Experts of a small language model.
Size: 14 layers, width 256, vocabulary 32000, 48.1M parameters.
Experts: 8 experts in each of 14 layers, 336 bilinear neurons an expert, 1 pick a token, a softmax router.
Training: a variant of Adam for the experts, 712M tokens, 5429 steps.
Below are experts of layer 5 (counted from 0) of a mixture-of-experts language model. Rows are named router (the router's row for the expert), gate (a neuron's input weights, with its number), up (a neuron's input weights, with its number) and show model dimensions 128-191. Each number is 128 + 32 x the weight over its row's rms, rounded and kept within 0 to 255.
Before each expert's rows: a language model's description of what the expert responds to. This comes from a sample of Wikipedia text that the model never trained on.

# expert 1
It responds to: Abbreviation periods, name starts
router [131 112 146 155 128 123 112  76 165 150 149 168 199 147 112 142 106 101 148 166 121  79 120 108 115 141 142 124 129 120 105 145 122 173 125 115 100 149 183 142  70 201 140 123 137 133  97 118  72 127 138  83 160 167 167 184 147 130  89 128 140  98 145 118]
gate0 [132 119 189  76 147 116 164 125 154  86 130 127 143 160 145 150 157 150 147  96 154  85 132 123 162 105 200 157  97  91 132 191 126 152 148 151 137 163 120 117 132 103 160 131 148  92 136 143  72 138  99 132 111 120 173 135 118 102 131 103 136 194 206 126]
up0 [ 76 139 163 138 143  83 153 156 118  96 132 124 113 126  86 137 137 138  61 103 131 127 105 155 148 182 176 167 158 105  76 106  71 132 130 148 145 180 132 167 167 108  69  96 111  98 133 119 119  65 127 154 120 106  66  94  98 167 146  91 153 155 167 110]
gate1 [103 123 129 151 188 135 106 134 145 134 173 122 114 106 147 137 137 130  94 218 104 167 145 148 190 145  80  98 143 140  75  96  85 150 114 135 192 116 176 122 113 104 138 119 133 187 169 128 107 128 149 151 163  93 149 172 104 108  99  94 123 103 168 111]
up1 [152 164 143 129 126  84 124 115 158 137  74 154 130 143 195 190 155 105 158 115 107 169 131  80 125 173 108 107  74  86 127 145 155 149 136 118 105 148 120 152 101 154 150 121 140 118 174 162 176 108 121 116 115 121 125 135  61 168 128 132  78 138 142  92]
gate2 [152 156 121 102 163 117 128 158  84  61 144 122 108 125 173 101 187  77 163 130 143  93  93  63 158 129 155 163 121 145 139 137 131 119 177  92 185 144 132 108 130 114 106 111 136  90 136 108 124 103  92 108 139 117 153  90 143 106 157 192 151 198 137 142]
up2 [135  77 174 100  81 142 114  64 183 114 168 157  95 132 128 187 155 154 105 108 180  88 132 175  86  86  86 152 129 156 128 149 123 141  96  61 130 159 120 104 126 120  84 179 118  88 118 179 183 136 111 173 132  74 121 158 126 189  83 151 200  92 119 166]
gate3 [131 104 181 123 113 150 115 128 148 140 142 153 157 114  62 143 105  88 191 137 137 101 174 135 110  82 115  59 100 220 133 120 131  72  78 184 155  97 104 158 126 195 134 101 141 123 158 157  87 131  91 113 175 119 128 116 120 126 137 161 128 170 149  85]
up3 [119 126 138 122 142  81 135 140 120 138  83 159  72 149 115 150 130 148 119  83  87 114 221 157 158 120  94 176 122 161 127 111 130  92 117 127 147 114  90  96 108 182  68 111 155 140 107  90  96 133  94 157  97 153 138 115 124 149 144 198 164 160  74  78]
gate4 [129 123 114 136  74 104  62  84 150 113  97 154 111 142  78 129  97 183  99 120 185  57 155 107  95 120 152 134  55 161 119 113  96 136 154 107 158 155 127 136  57 131 166  46 134  89 130  85 155  90 118  88 129 104 140 144 155 106 136 139 111 112  96 185]
up4 [ 89  81 116 146 110 123 157 184 106 100 131 139 102 136 101 179 149 133 178 114 106 147 165 126  82 171 144  99 150  85 200 102 147 152 116 163 143 149 115 150 146 181  92 147 144 120 156  83 110  94 133 167 156  80 169 150 114 135 112 133 201 166 198 153]
gate5 [104  84  97 126 106  89 132 148 151 141 125  58 176  62  99 118 168 202 125 129 134  84 163 138 118 122 122 169  87 140 134 144 163 147 113 105  84 119 101 139 107  90  57 151 155 110  85 148 193 150  98 136  81 132 193 104 179 163 147  57 156  75 149  95]
up5 [131 158 123 152 123  53 127 141 104 152  85 138 133 129 132  84 103  82 154 144 155 131 179 155 114 152 179 118 125 125 120 121 164 148  78 130 147 152 135 119 100 170 112 235 109 128 177 104  44 129 131 138 186 182 111 110  72 123 129 141 112  89 140 206]
gate6 [222 111 158 142  70 101 164 148 111  74 136  94  80 121  74 147 106 134 186 115 169 120 139 153 126 163 132 130  83 125  97 114 129 101  86 155 107 155 130  94 142 156  72 132 162 139  67 111 181 146 178 108 114 113 172 117  99  68 157 127  95 134 125  86]
up6 [111 164 139 125 125 172 156  96 107 151  95 116 135 160 161 108 107 148  99 112 111  80 148  93 108 125 135 134 145 138 135 123 145 113 170 183 131  94 138  99 151 129  99 163  95 148  97 161 125  90 133 194 139 174  80  70 124 175 109 104 123 159 172 150]
gate7 [ 58 207 122 150 132  70 116 103 126  77 148 107 128 139 104 132 147 161  91 150 177 162 125 106 109 117 112 162 116 151 100  72 113 112 128 121  26 111 146 121  97 146 152 129 111 137 149 131 149  85 167 137 162 166 125 109  57 111 160 190 134 117  81 136]
up7 [173 108 140 132 137 143 120  69 128 115 140 131 161 124 150  99 165 135 128 119 121 159  62  98 108 121 119 120 134 118 164 149 150 119 131 125  55  79 163  78 155 103  77 104 148  92 177 184 147 138 134 169 117 103 182 158 166 142 183  95 126 144 125  84]

# expert 6
It responds to: Country names, word endings
router [131 185 136  89 138 138 115 123 142  81 142 107 113 149 122 112 129 197 120 118 132 145 110 167 112 149  97  66 119 114 148 101 105  97 119 141 127 125 123 151 101 106 132 133  85 101  65 163  43 122 161 167 104 158 136 120 149 123 134  51 143 141 163 137]
gate0 [ 79 126 177  70 131 179 187 139 103 125  81 141 121 133  91  89 104 152 132 179 106 103 159 116  96 185 186 179  98 110 125 159 154 128 137 106 103 121 157 131  96 220 138  86  89 144 119 130 159  76 142 169 179 138  57 148 124 141  93 118 116  87 153 139]
up0 [154 148  95 137 117 122 141 144 167 134 133 163 163 141 102 175 155 129 138 131 128 127 133 138 119 102 179 136 144 128 143 115 129  74 133 102  81 199 106  94 111  68 126 136  98 113 104  99 123 134  60  62  89 180 107 127  91 109 116  54  76  87 120 146]
gate1 [146 127 125 177 130 128 121 155 166 160 145  73 133 170 122 151 111 163 133 106 124 151  97 135  94 174 129  90 125 142 116 128  68 165 101 147  94 108  66 171 153 128  77 193 172 140 115 163 137 142 139 183 164 182  89  96  77 126 119 108 223 177 181 127]
up1 [158  66 110 143 169 140  98 146 143 131 151 102 159 169 157 109 161 143 166  97 121 146  88 128 103 105  97 126 123 105  93 107  91 111 110  93 168 129  99 132 196 110 159 136 226 128 149  85  62 120 143 162 158 151 150 151  89 118 127 116 127  86  86 150]
gate2 [167 100 191 146 149 126 140 142 120 100 147 123 120 133  89 125  75 119 140 100 115  65 148 117 111 173 185  52  75 112  79 149 161 131 144 117  87  90 129  95 111 166 128 151 127 129 161 141 115 137 167 134 177 186 183 152 155 162 123 152 145 102 117 101]
up2 [ 96 152 125 189 133 127 171 121 140 122 132 127 105 102  62 163  79 109 187 135  98 159 128 103  54 134 132 156 163 162 148 120 150 147 102  64  92 186  93 103  84  76 151 108 144 163 138  89 128 121  72 158 117 147 126 122 144 197 115 126  98 125 100 113]
gate3 [ 99 147 151 105 143  75 137 101 134 134 144 148 146 157 123  95 112 136 151 164 114  61 147 136 119 146  98 154 125 182 110 130 121 190 130 124 107  94 133 135 130  97 134 103  79  96 137 121 163 140 119 140 159 159 168 157 112  90  92 105  81 155 142  80]
up3 [206 125  87 109 154  77 135 166 101  96 139 131  80 115 134 108  97 205 130 141 121 157  87 164  92 109 123 130 161 132 135 141 142  17 193 163  94 120 126 201 178 132 143  98 108 118 114 110 147 138 161 102 129  94 126 122 143 173 121 135 131 134 116 119]
gate4 [166  77 148 166 168 138 141 184 119 176  89 114 137  96 186 147 142 138 147  95 124 170 155  80 136 175 171 133  78 139 111 155 103 164 130 117 177  92 184 164 101 168 142  87 151  75 189  92 176 120 160 127 173 126 111 111 144 169 115  87 110 208 105 160]
up4 [121 102 112 132 158 109 111 128 163  75 167 122 131 102  86  67 145  81  58 137 116 103 196 122 147 139 110  51 156  99  83 130  93 142 144 106 192 120  82 138 108 135 135 143 180 123 145 160 129 130 117 127 100 131 152 153  93 116 151 181 169 130 152 135]
gate5 [126 143 123 106 157 155 210 165 130 187 139 156 121 157 125 126  74 159  87 118 124 176 195 166 127 187 112 173 160 165 155 125 171 143 103 132  95 138  86 155 154 143  97 156 159 160  87 158 134 120 134 156 176  84 115 102  91 129 175 118 162 110 116 103]
up5 [135 151 190 145 145  95  81 211 123 151 121  78 134 152 108 108 152 148 122 150  75 143  86  61  89 101 122 123 187  81  84 186 121 127 135  94 168 193 161 114 157 156 151 159  68 113 165 110 171 141 131 125 152 126  93 100 182 173  65 123 100 114 105 126]
gate6 [138 169 127 157 165 110 108 104 134  90 194 166 182 149  90 118 108 125 138 149 115 171 182 184 133 104 138  96 175 102 136 143 106 105  86 108 118 141 138 120 157 130  91  90 128 103 132 139 122 137 134 106 127 145 122 138  82 108  86 116 192  98 165 111]
up6 [ 91 162 158  96 114 121  94  93 145 148 158 123  63  94 150 156 187 127 178 176 174 108 134  91 101  99 174 128 102  88 151 153 166  89 165 102 127 105 184 166  93 120 133 116  88 149 113 132 159 102 116  81 135 162 156 128 145 118  56 102 167 107 139  89]
gate7 [ 88 174 213 228 179 143 105  98 105 175 119 134 143  79 134 143 117 191 113 131  80 108 249 135 124 159 151 163 113 125 100 117 118 166 164 130 154 194 112 148 139 135 129 108 155 128 154 123 154  99 131  99 151  56 135  80 125 172 195 147 122 149 155 143]
up7 [158 113 110 107 106 156 159 158  77  95 109 195 122 143 122 111  78 208  72 122 139 121 134 106  88  74 121 150 157 125 132  96 137 123 137 147 129 104 115  70 122 127 148 214 146  74 133 126  91 118 112 125 131 118 123 164 124  88 128 106 147 106 148  52]

# expert 5
It responds to: Ordinal determiners, mid-word pieces
router [ 83 125 119  79 105 156  84 128 110 175  79 161 164 101 142  67  79  63  97 113 139 143 122  72 114  67 181 158 134 126 188 133 106  89 135 169 159 120 106 111 137 157 173 109 121 152  93 161  53 160 201  91 119 117  97 128 122  97  97 101 120 167 100 181]
gate0 [161  89 151 106 117 122  99  86 135 141 112 119 124 146 115  82 178 148 148 121 175 157  88 123 115 115 109 149  81 125 199 179 168 128 181 150 132  89 107 110 127 104 113 118 129 143  88 127 182 149 157 157  62 182 196 101  86 141 145 108 144 155  55 101]
up0 [101  72 132 138 175 180 131  96 153 106 141 183 123 163 161 111 110  80  84  75 202  96 113 163 121 152 122 179 180 118 103 119 105 122  55 160  81 158 114  73 134  78 127 132 130 126  82 149  66 106 190 165 163 196  87 141 136 131 116 177 110 120 148 165]
gate1 [ 71 105 121  92 133 102 129 102  86 131 121 166 145 150 103 112  91 142 103 129  99 111 114 134 119 122 147  59 121 151  69  89 162 114  99 162  69 166 166 131  94 121 170 150  80 118  47 104 146 140  77  98 137 102  87 140 107 107  98  97 130 150 168 124]
up1 [100  90 111  81 124  76 105 122 151 136  91  92  86 157 130 173 129 111  92 139 125 131  75 104 101 169 133  67 160 122 112 171 121 130 131 155 110 169 145 176 127 148 145  58 120 130  89 114  85 143 166 125 168 164  91 167 180 143 137 201 154  77 107 113]
gate2 [ 91 118 109 120 152 132 108 130 131 140 158 158  92  78 183 148 143 133 130 194 144  36 129 117  90 113 119 139 109 140 119 115 142 148 119 197 147 144 101 130 156 154 126 156 166 147 158 144 114 138 144 120 121  91 105 183 100 177 116  79 143 142 140  55]
up2 [154  71 138 164 111 149 149  51  98 122 170  77 125  80  99  96 121 157  88  83 196 152 123 101 125 150 141  78 172 121 139 102 187 115 142 138 104 143 140 124 154  67 117  82  70 124 107  86 155 109 168 106 121 130 150 126  97 176 115 166 127 176  74 140]
gate3 [117 220 123 142  71 224 181 132 144 126 122 111  96 120  88 156 101  97 138 114  56  74 154 150 128 118 117 149 116 187 176 121  71 117 149 110 157 130 152 133 124 140  94 174 122 127 162 163 128 154 143 120 124 149 117  76 113  85 123 154  96 167 143 137]
up3 [178 125 169 102 104 141  83  92  71 112 144 110  96 161 103  76 135 132  98 116 170 112 134 150  85 179 116  59 134 113  97 145 104 120 115 124 129 121 171 113 104 135 121 166  79 141 126 137 118  96 135 144 155 130 102 154 109 125 136 147  76 181 140  79]
gate4 [ 72 200 108  94 134 107 107 108 123 156 133 104 186 134 185 120 144 131  71 140 141 155  92  45  91 129 137 116 181 153 158 102 103 128 111 163  79 168 170 183 161  74 122  93 128 167 101 103  86 156 119 148 139 110 196 101 136 163 125 132  58  73 125 158]
up4 [107 148 129 149 152 152 103 130 104 156 111 158 172 120  93 157 100 144  94 162 177 122 179  47 105 130 148 152 125 175 128 114 152 169  99 138 136 136  93 184  96 170 148 139 118 140 142 113 140 171  64  96  51 128 130 146 135 127 115 131 154 148 177  63]
gate5 [170 156  70 100 164 100 169  87 131 119 122 133  73 175 113 150 127 120 116  93 109 150  90  61 110 145 142 116 142 165 128 108 129 108  47 126  80 106 217 151  95 180 149 140 167 141 181 109  91 148 121 127 112 159 134 133 167 182 108 113 149 135 120 133]
up5 [136 209 143 123 134 105 167 116 120 128  62 163 126  76  92 125  71 114 129  74  88 134 125 128 135 189 104 154 137 135 127 165 114  71  97 129  43 161 104 118 119 161 156 199 158 141 159 110 130 107 119 115 143 150  91  60 179 130 148 155 156 117 103 110]
gate6 [130 101 199  93 137 144 186 138 128 135 130 120 101 122 161  67 158 118  93 109 120 122 138 135 150 101 114 153 159 111  97 148 121 122 129 135 107 112 168 102 126 144  76  88 110  95 104 118 148 109 132 100 165 143 102 138 120 128 135 151 111 170 144  89]
up6 [133  45 105 113 169 130 128 139 159 107  87 162  69 140 127 101 112 151 152  79 137 160  69  78 101 193 137 162  96 106 136 147 175 117 158 108 164 134 146 131 131 146 147 106 137 127 103 203 127 120 130 144  91  95  98  66  64 141 143 114 154 143 190 172]
gate7 [148 162 140 134 152 156 153 149 108 162 168  79 177 104 119 159 110 131 108  98 110  94 113 145 118 186 143 121 159 104 124 140 160  41 105  99 177 132  95 143 168  95 130 122 146  75 109  82 142  76 118  77  85 104  97  75 117 168 185 201 164  93 103 181]
up7 [ 95  59 135  84  62 137 111 137 157 157 144 112 111 138 119 110 154 114 143 121 150 143  65 144 152  70 127 108 145 100 134 123 102 125  92 116 210 131  86  38 141 132 126 126 127 158 117 110  99 132 104 106 109 145  76 158 122 122 132 200 125 158  43  77]

# expert 4
It responds to: Articles and table headers
router [128 137 155 138 130 128  81 110 130 111 131 110 103 177 175 120 102 152 149 144 138 121 188  58 108 157 156 159  94 183 215  87 143 114 109 142  95 102 178 154  81 140 174  55 128 175 174 116 150 196 101 112 121 118 142 118  78 163 147 123 119 140 159 169]
gate0 [138 147 101 140 150 111 137 150 168 138 191 151 153 116  95 115  73 246 160 109 130  72 137 125 124 115 166 176 156 147 110 224 146 153 110 151 141 141 139 130  82 160 166 188  97 115 117  87 166  97 127 119 203 115 162 137 113 136 100 151 170 176 144 141]
up0 [ 99 101 100  60 133 159 125  88 140 153 110 161 100 117 112 164  77 135  75 118 152 108 171 119 192 118  89  48 131 177 146  93 104  92 154 120 120 129 115  97 123 133 160 106 161 123 139 108 150 115 110 105 112 128 139 133 111 114 168 133 134 219 139 107]
gate1 [100 104 173  68 117 141 166  84  82 112 165 104  97 134 126 101 125 144  93  79 154 107  80 196 124 136 142 150  66 184 178 123 144 115 102 165 147  87 134 100 124 116 112 141 121 112 108 172 217 145 149 124  97 126 101 121 101  89 115 179  92 138  98  78]
up1 [104 184 121 165  22 132 135 137 110 130 119  77 100 180  98  68 116 152 158 139 128 159 121 167 107 141  98 113 133 170 112 153 104 129 114 126 114 109 130 119 148 131 114 146 156  85 103 139 151  52 103 129 161 222  62 119 135 109 121 183 112  89  87 143]
gate2 [101 153 141 169  92 107 162 100  56 111 113 133 140 157  67 120 109  98 120 137 135 168 188 101  90 156 106 115 149 160  83  92 144  89 103 166 130 124  94 152 129 151 102  60  82 119 125 186 142  64 116  97 143 119 110 165  16 124 116 155  85 151 122 159]
up2 [155 143 117 166  92 128 128 106 217  99 136  87 112 203 157 125 172 126 125 163 103 130 133  77 120 164 147 162 143 113 163 130 100 107 119  63  93 113 121 139 134 147 168 160 146 185 119 122 133 163  88 171 114 102  45 198 137 146 122 138 109 171 106 151]
gate3 [161 130  68  48  80 136 169  98 163 164 101 149 148 161 127 152  21 123 138 145 151 149 130 104 101  92 173  90 114 155  92 146 156 163  96 171 123  96 141 107 148 161 136 113 165 108 152 145 134 134 190 117 109  95 164 131 122 113 164  30 109 110  91 156]
up3 [152 126 101 155  74  90 133 168 189 179 114  91 116  98 138  77  63 173 175 147 128 202 106 111 121 128 175 160 143 128 159 149 146 132 123  75 106 119 171  96  99 145 141 110 123 100 124 140 124 119 142 171 109 134 120 128 159 164 137 132 106 125  85 135]
gate4 [ 93 146 150  71 109 123 126 146 103 156 113 142 203 121 130 122 205 134 133 128  77 166 163 107 134 127 123 103 121 176 108 189 110 128 114 116 150  90 113 128 103 114  90 132 151 137 145 158 100 122 123 126  92 183 144 121 137 176 122 141 137 111 126 145]
up4 [122 106 196 117 164 101 119  95 120 112 109 141 146 137 157  75 102  84 118  64 137  95  52 167 166 100 129 162 128 106 127 123 192 175 128  68  90 167 117 142 117 122 149  59  82 129  98 133 119  75 155 128 128  81  89 127 129 137 132 126 120  88 112 122]
gate5 [130 117 105 132 176 121 124 188 102 115  93 139  99 105 182 101 151 155  63 115  96 123 153  76 144 122 109 146  84 147 161 135 157 131 173 133 111  91  89 103 142 145 101 129 154 121 199 113 134 123 172 139 117 101 104 161 176 177  80 106  91 134 186 130]
up5 [129 144 100 160 124 176 104 188 178 154 121 173 105 142 134 140 176  86 134 138  89  96 102 107  81 166  96 181  76 203 127 120 150 111 175 114 114 117 157 119 115 153 115 145 153 129  95 150 126 112  80 114 157 174 154 122 166 162 103 110 148  96 105 120]
gate6 [129 135 114 163 123 105 125  76 128  93 115 101  95 109 179 156 137 131 143  81 106 137 134 105 100  52 182 128 120 113 157 164 121 211 106  75 148 157 130 115 144 105 165 162 133 120  99 129 164 157 130 177 126  40 168 114 136 131  74 160  67 196  93 130]
up6 [102 141 114  82 104 132 141 133 166 107 164 114 100 156 123 103 186 131  65 123 152 158 128 120 185  59 149 151 129 170 134  96 123 107 111  46 152 121 133  76 158 112  82 216 128 158 152  55 104 186 171 110 108 123 115 172 140 187 164 112 166  72 116 107]
gate7 [170 156 138 115 129 138 104  69 127 174 139  93 114 157 120 109 113 170 160  70  92 115 136  88 119 106 132 143  96 100 124 118 162 130  98 184 126  79 151 163 171 141 149 159 152  81 179 151  93 138 113 119 157 140 129 143  98  99 131  88 113  90 102  93]
up7 [153 137 113 150 110 139 171 132 170  96 128 124  88 150 153 100  79 161 188 148 116 176  70 178 120 139 140  49 127 186  80 106 104 131 101 118  92 116 109 109 177 130  81 140 134 105 118 134 152 124 103 139 113 178  82 141 168 137  91  97 117 107 153 161]

# expert 0
It responds to: Pronouns, numerals, row boundaries
router [174 117 132 111 138  97 146 163 154 114 160 167 110 140 130 129 138 112 141 122 106 174 108 212 118 155 156 122 136 157  84 101 122 151 164 103 119  85  82  95 183 138  88  60 155 113 128  96 140  84  99 187 120 154  76 151 130 112 113 105 127 138 139 104]
gate0 [ 62 126 143 158 114 108 124 174 104 181 125 104  96 140 129 144 139 134 114  93 144 172 196  82 109  80 129 136 115 101 146 122 166 124 110 134  88 152 162 124  60  77 154 105 104 161 106 178 109 139 124 123  42 137  99 121 121 136 158 143 117 126 115 139]
up0 [118 140 134 115  98 128 153  89  93  84 186 159 205 141 138 113 109  80 117  72 117 127 134 117 137 173 152 197  83 117 125 138 133 101 130 166 111  86 127 102 152 116 115 141  57 116 107 149 168  99 124  73  74  84 157 126 143 110 138 148 163 201 119 133]
gate1 [139 118 116 186 121 174  75 122 138 154 143  68  76 198 123 145 123 118 122 184 156  93  98 202  94 144 131 143 132 176 162 196 137 108 197 106 167 156 166 146  93 171 172 153 104 141 108 131 155  95  53 132  80 130 155 120 154 162  94 184 157 193 145 153]
up1 [ 99 195 154 139 213 195 135 137 149 116 164 134 172 152 123 136  68 133  66 127 170 136 120 141 138 173 116  92  93 145 154 158 119  78 130 162 138 126 102 131 133 121 132 146 181 124 108 136  94 152 110 167 120 188 115 158 177 147 123 149 117 174  81 163]
gate2 [ 53 104  76  67 185 123 151 113 126 148 162 145 102 167 167 145 148 180 141  65 126 126 123 118  98  93 142  70 113 115 143  71 135  80 118 160  98 138  84 141 157 103 119 153 105 161 175 130 116 120 188 108 137  95 175 137 127 145 125 157 126 112 114 156]
up2 [132 215 128 145 194 158 182 156 128 160 111 121 134  91 121 129 120 101 124 120  92 126  83 158 195 143 148 145 102 131 113 132  83 133 123 199 154  66  84 128 141 117 117  43 208 115  99 150 189 164 134 218 140 100  73 137 188  79  94 159 117 102 124 118]
gate3 [ 53 129 162  70 152 119 103 123 132 155 111 116 111  49 118  94 132 134 101  91 188 169 172 116 127  54 165 119 128 105 114 126 166 115 121  94 127 143 158 134 155 122 192 127 106 167 130 118  69 131 147 128  86 113 129 112 128 160 146 162 162 135 125 146]
up3 [101 145 102 163 106 125 132 126 182 123 100 141 185 140  58 114  82  38 106 121 168  59 148 109 182 130 185 100 159 137  84 147 111  76  79 101  91 167  75 141 107 163 113 152 117 135 132 147  97 126 145  89 162 118 146 184  95 110 162 201  81 138 147 128]
gate4 [192  88 124 105 138 159 156 127  97  97 131 156 111 118 102 180 180 105 118 157  85 173 121 126 126 157  86 152 219 106 131 123 161 107 118  73 134 171 177  98 114 126 146 106 112 130 159 138 135  87 140 112 121 153 114  77 204 119  99 173 172 153 138  90]
up4 [135 176  97 116 113 135 157 108 154 109 100 121 111 184 113  88 159 170 128 127 199 142 186 112 106  71 159 146 111 112 111 156 125 131 138 167 101 126 103 127 123 155 133 118 131 162  84  89  79 127 137 122 132 137  47 143 105 133  57  48 172 122 147 142]
gate5 [115  88 162 122 132 159  86 116 162 127 113 133  95 114 147  91 146 139  93 110 152 124 115 129 137  59 125 137 114 126  96  95 134 147  94 125 159 103 199  76  83 123 143 159 104 185 151  84 104 204 141  70 148 173 158  81 165 141 169 158 123 187 111 138]
up5 [150 113 136 109 167 147 191 110 163 118 187 151 107 168 151 157 150 113 112 105 124 132 124 137 160 142  96  69 144  96 140 170 110 110 144 155 138 104  84 101 143 131 103 142 130  97 110 107 166 105 120 122 202  81 117 122 208  82 147 144 161 138  72 145]
gate6 [108 125 118 151 154  79 108  63 175 164 114 187 113 130 136 120 139 131 145 132 118 153 126 124 146 122 153 110 142 137  57  99 132 161 125 170 149 120  99 115 137 138 124 123 154  85  86 119 175 162 130 135 116 179 108 158 177  93 149 101 115 164  78 134]
up6 [117 131 119 141 195 102 183  93 105 143 147 125 163 123 130 153  92 172 119  88 121 110 160 136 119 111 152  81  89 113 130 141  99 120  67 117  99 153 135 184  93 118 142 207 142 152  54 117 113 126 156 138  47 130 150 100 125  82 103 147 173  73 155 174]
gate7 [127  86 134 120  95 160 150 136 176 143 119 134 103 117  61  91 113 142 172 145  83  75 138 137 113 173 176 125 131  78 126 139 103  95 108 138 164 135 172 105 131  82  66 147 191 147 127 127 136 124 143 136 174  98 138 184  73 150 168 168  57 109 115 136]
up7 [ 98  83 126  99 171 108 146 136 111 148 141 121 119 123 142  57  87  62 202 134 108 145 152  68  68 126  82  85 127  67 177 101 156 143  69  98 152 135 208 110 103 164 190 109 126 111 132 180  74 116 141  87 165  74 136 167 100  98 164 137 103 141 127  26]

# expert 2
It responds to: Foreign name fragments
router [156 120  93 108 138  72 124 145 114 133  72 120 122 111 135 141 175 136 161 113  70 103  89 126 130 103 138 169 111 124 135 180 166 171 119 135  72 159  69 142 160 127  51 190 115  96 183  76 137 130  83 142 143 134 195 138 133 156 150 193 144 138 145  90]
gate0 [184 111 157  81  88 120  95  78 154  73 142 164 148 148 147  80 117  82  72 172 125 126 131 132 101 163  99 144  75  97 150 118 144  89 112 100 160 140 128 128 127 157 152 113 124  66 142 130 131 174 151 140 153 132 165 105 105 128 112 205  85  85 159 147]
up0 [138  96 113 136 144 100 124  94 184 146  90 200 101 130 143 101 130 139 125 143 141 143 168 120  87 127 100 115 157 138 177  58 169 152 183 172  88 141 112 118 127 180 186 132  64 113 109 177 100 192 101 111 159 125 111 184 175 143 130  98  85 169 134 149]
gate1 [124 117 145 122 143 101 178  99 189 171  76 116 172 183  95 175  97  73 147 153 138 158 128 154 131 143 148  85 121 151 126 136 126 143 204 110 106 164 135 107 143 160 146  96 146  89 123 118  78 130 137 129 127 138 146  81 136 113 115 130 115 129 116 130]
up1 [144  72 164 117 134 136 133 111 101 122  82 153 118 132 142  58 195 104 153 138  82 128 149  89 102 169 127 162  94 109 216 120  65  74 137 102 170 114 118 148 115  66  84 174  96 170 180 108 127  99 138 152  80 123 165  98 108 139 101 123 170 140 172  88]
gate2 [172  89 136 118 146 135 132  99 161 156  58 142 119  91 124 144 138  74 121 127 162 140 108 126 130  75 177 121 153 173 122 146 104 158 201  95 150 184 156 139 130  81 131 128 207 128  85 145  90 173 143  85 131 128 148 199 107 162 161 155 132 157 140 138]
up2 [ 88  88 144  88 154 150 103 142 171  97 147 114 114 105 145  50 138  89 134 118 108  62 100 114 139 137 172  78 129 144 123 114 138 161 113  91 128 124 125 165  79 154 185 161  77 154 124 147 129 122 114 102  86 198 108 127 135 136 186 153 159  97 132 199]
gate3 [135  67 131 117 138  56 111 105 165 150 138 119 115 130 139 118 138  97 151  82 134 182 108 120 147  96  80  72 143 111 153  90 106 156 137 116 167 156 153 100 128 146 107 115 143 137 146 112  93 113 109 120 146 184 168  93 195 118 114 114  92 110 130 152]
up3 [171 121  75  75 183 161 133 114  99  96 119 122 114 116 141  59 109 158  94 156 126 161 115 121  58 148 103 168 123 153 132 187  95 106 134  79 163 145 120 149 121 157 184  95 175 123 105 255 117 153 157 158 148 134 137 166 133 116 110 165  93 171  89 105]
gate4 [123 145  85  95  74 138 171  94 105  93 135 147 145 161 140 125 177  96 185 132 109 100 125 170 144 156 143  98 112  91 153  88 134 137 148 171 121 165 161 144 112 149 125  82 102  86 132 129  97 199 124  65 227  82 129 175 126 179 144  72 133 173  81 210]
up4 [128 123  91 164 110 135  95 152 150 159 147 145 119 140 147 125 141 141 173  82  66 137  86 102  86  37  95 190  83 157 159 102 159 125 156 129  81  88 151 162 141 116 109  78 118 118  98 104 132 115 102  99 124 191 138 154 144 105  69 171 192 141 151 119]
gate5 [106 135  98 181  75 117 165 110 131 174 185 158  96  58 183 133 164 130 114 124 144  99 126 119 135  93 135 110  98 156  87 166 137 143 120 161 130 140 118 101 127 121 115 126  71 106 117 149  99  99 167 157  79  79 143  70 171 158 123 163 150 111 165  96]
up5 [156 128 144 114  86 201 157 128  90 129 152 109 195 128  44 117 161 166 116 162 164 119 140  84 159  93 123  78 115 146 138 114 119 129 103 164 105 155 119 137 165 176 123  82 131  98 104  74 136 124 111 176 116 125 114 137  86 136  73 186 182 142 165  55]
gate6 [ 77 136 124 118 122 143 135 158 170  87 161 152 175  92  91 154 124 121 161 123 104 134  82 166 130  61 134 130 150 144 111 120 121 152 140 125  99 106  79 129 160 169 131 136  67 148 219 129 123 137 138 142 102 134 151  63 152 141 171 114 140 122 111 124]
up6 [129 124 227 168 165 188 179 165  96 147 125 136 103 168 117 102 114  54 193  94  91  87  96 201 120 170 184 145 188 110  93 157 135  80 120  86 131 133 117 158 187 148 109 114  52  46  84 152  99  91 182  37  91 139 125 153 129 135  72 136 149 132 115  91]
gate7 [107 154 115 121 115 159 124 143 126 120  71 108 132 136 105 164  38  89  95 136 173 101  87 145 104 142 121 102 120 182 192 154 188 125 111 119 104 106 129 121 175  93 162 141 134 107  97 139 155 152 138 101 126 106  80 165 151 116 196 102 110 121 126 109]
up7 [153 113 119  98 154 135 142 146 119 124 124  80 125  71 175 120 125 102  69 139 135 139 111 140 138 177 121 105 111 145 147  70 210 139 162 120  88 133 135 189 147  81 169  49 151  87 144 113 102 201 175 101  90 125 169 135 160 158 161 119 108 115 116  60]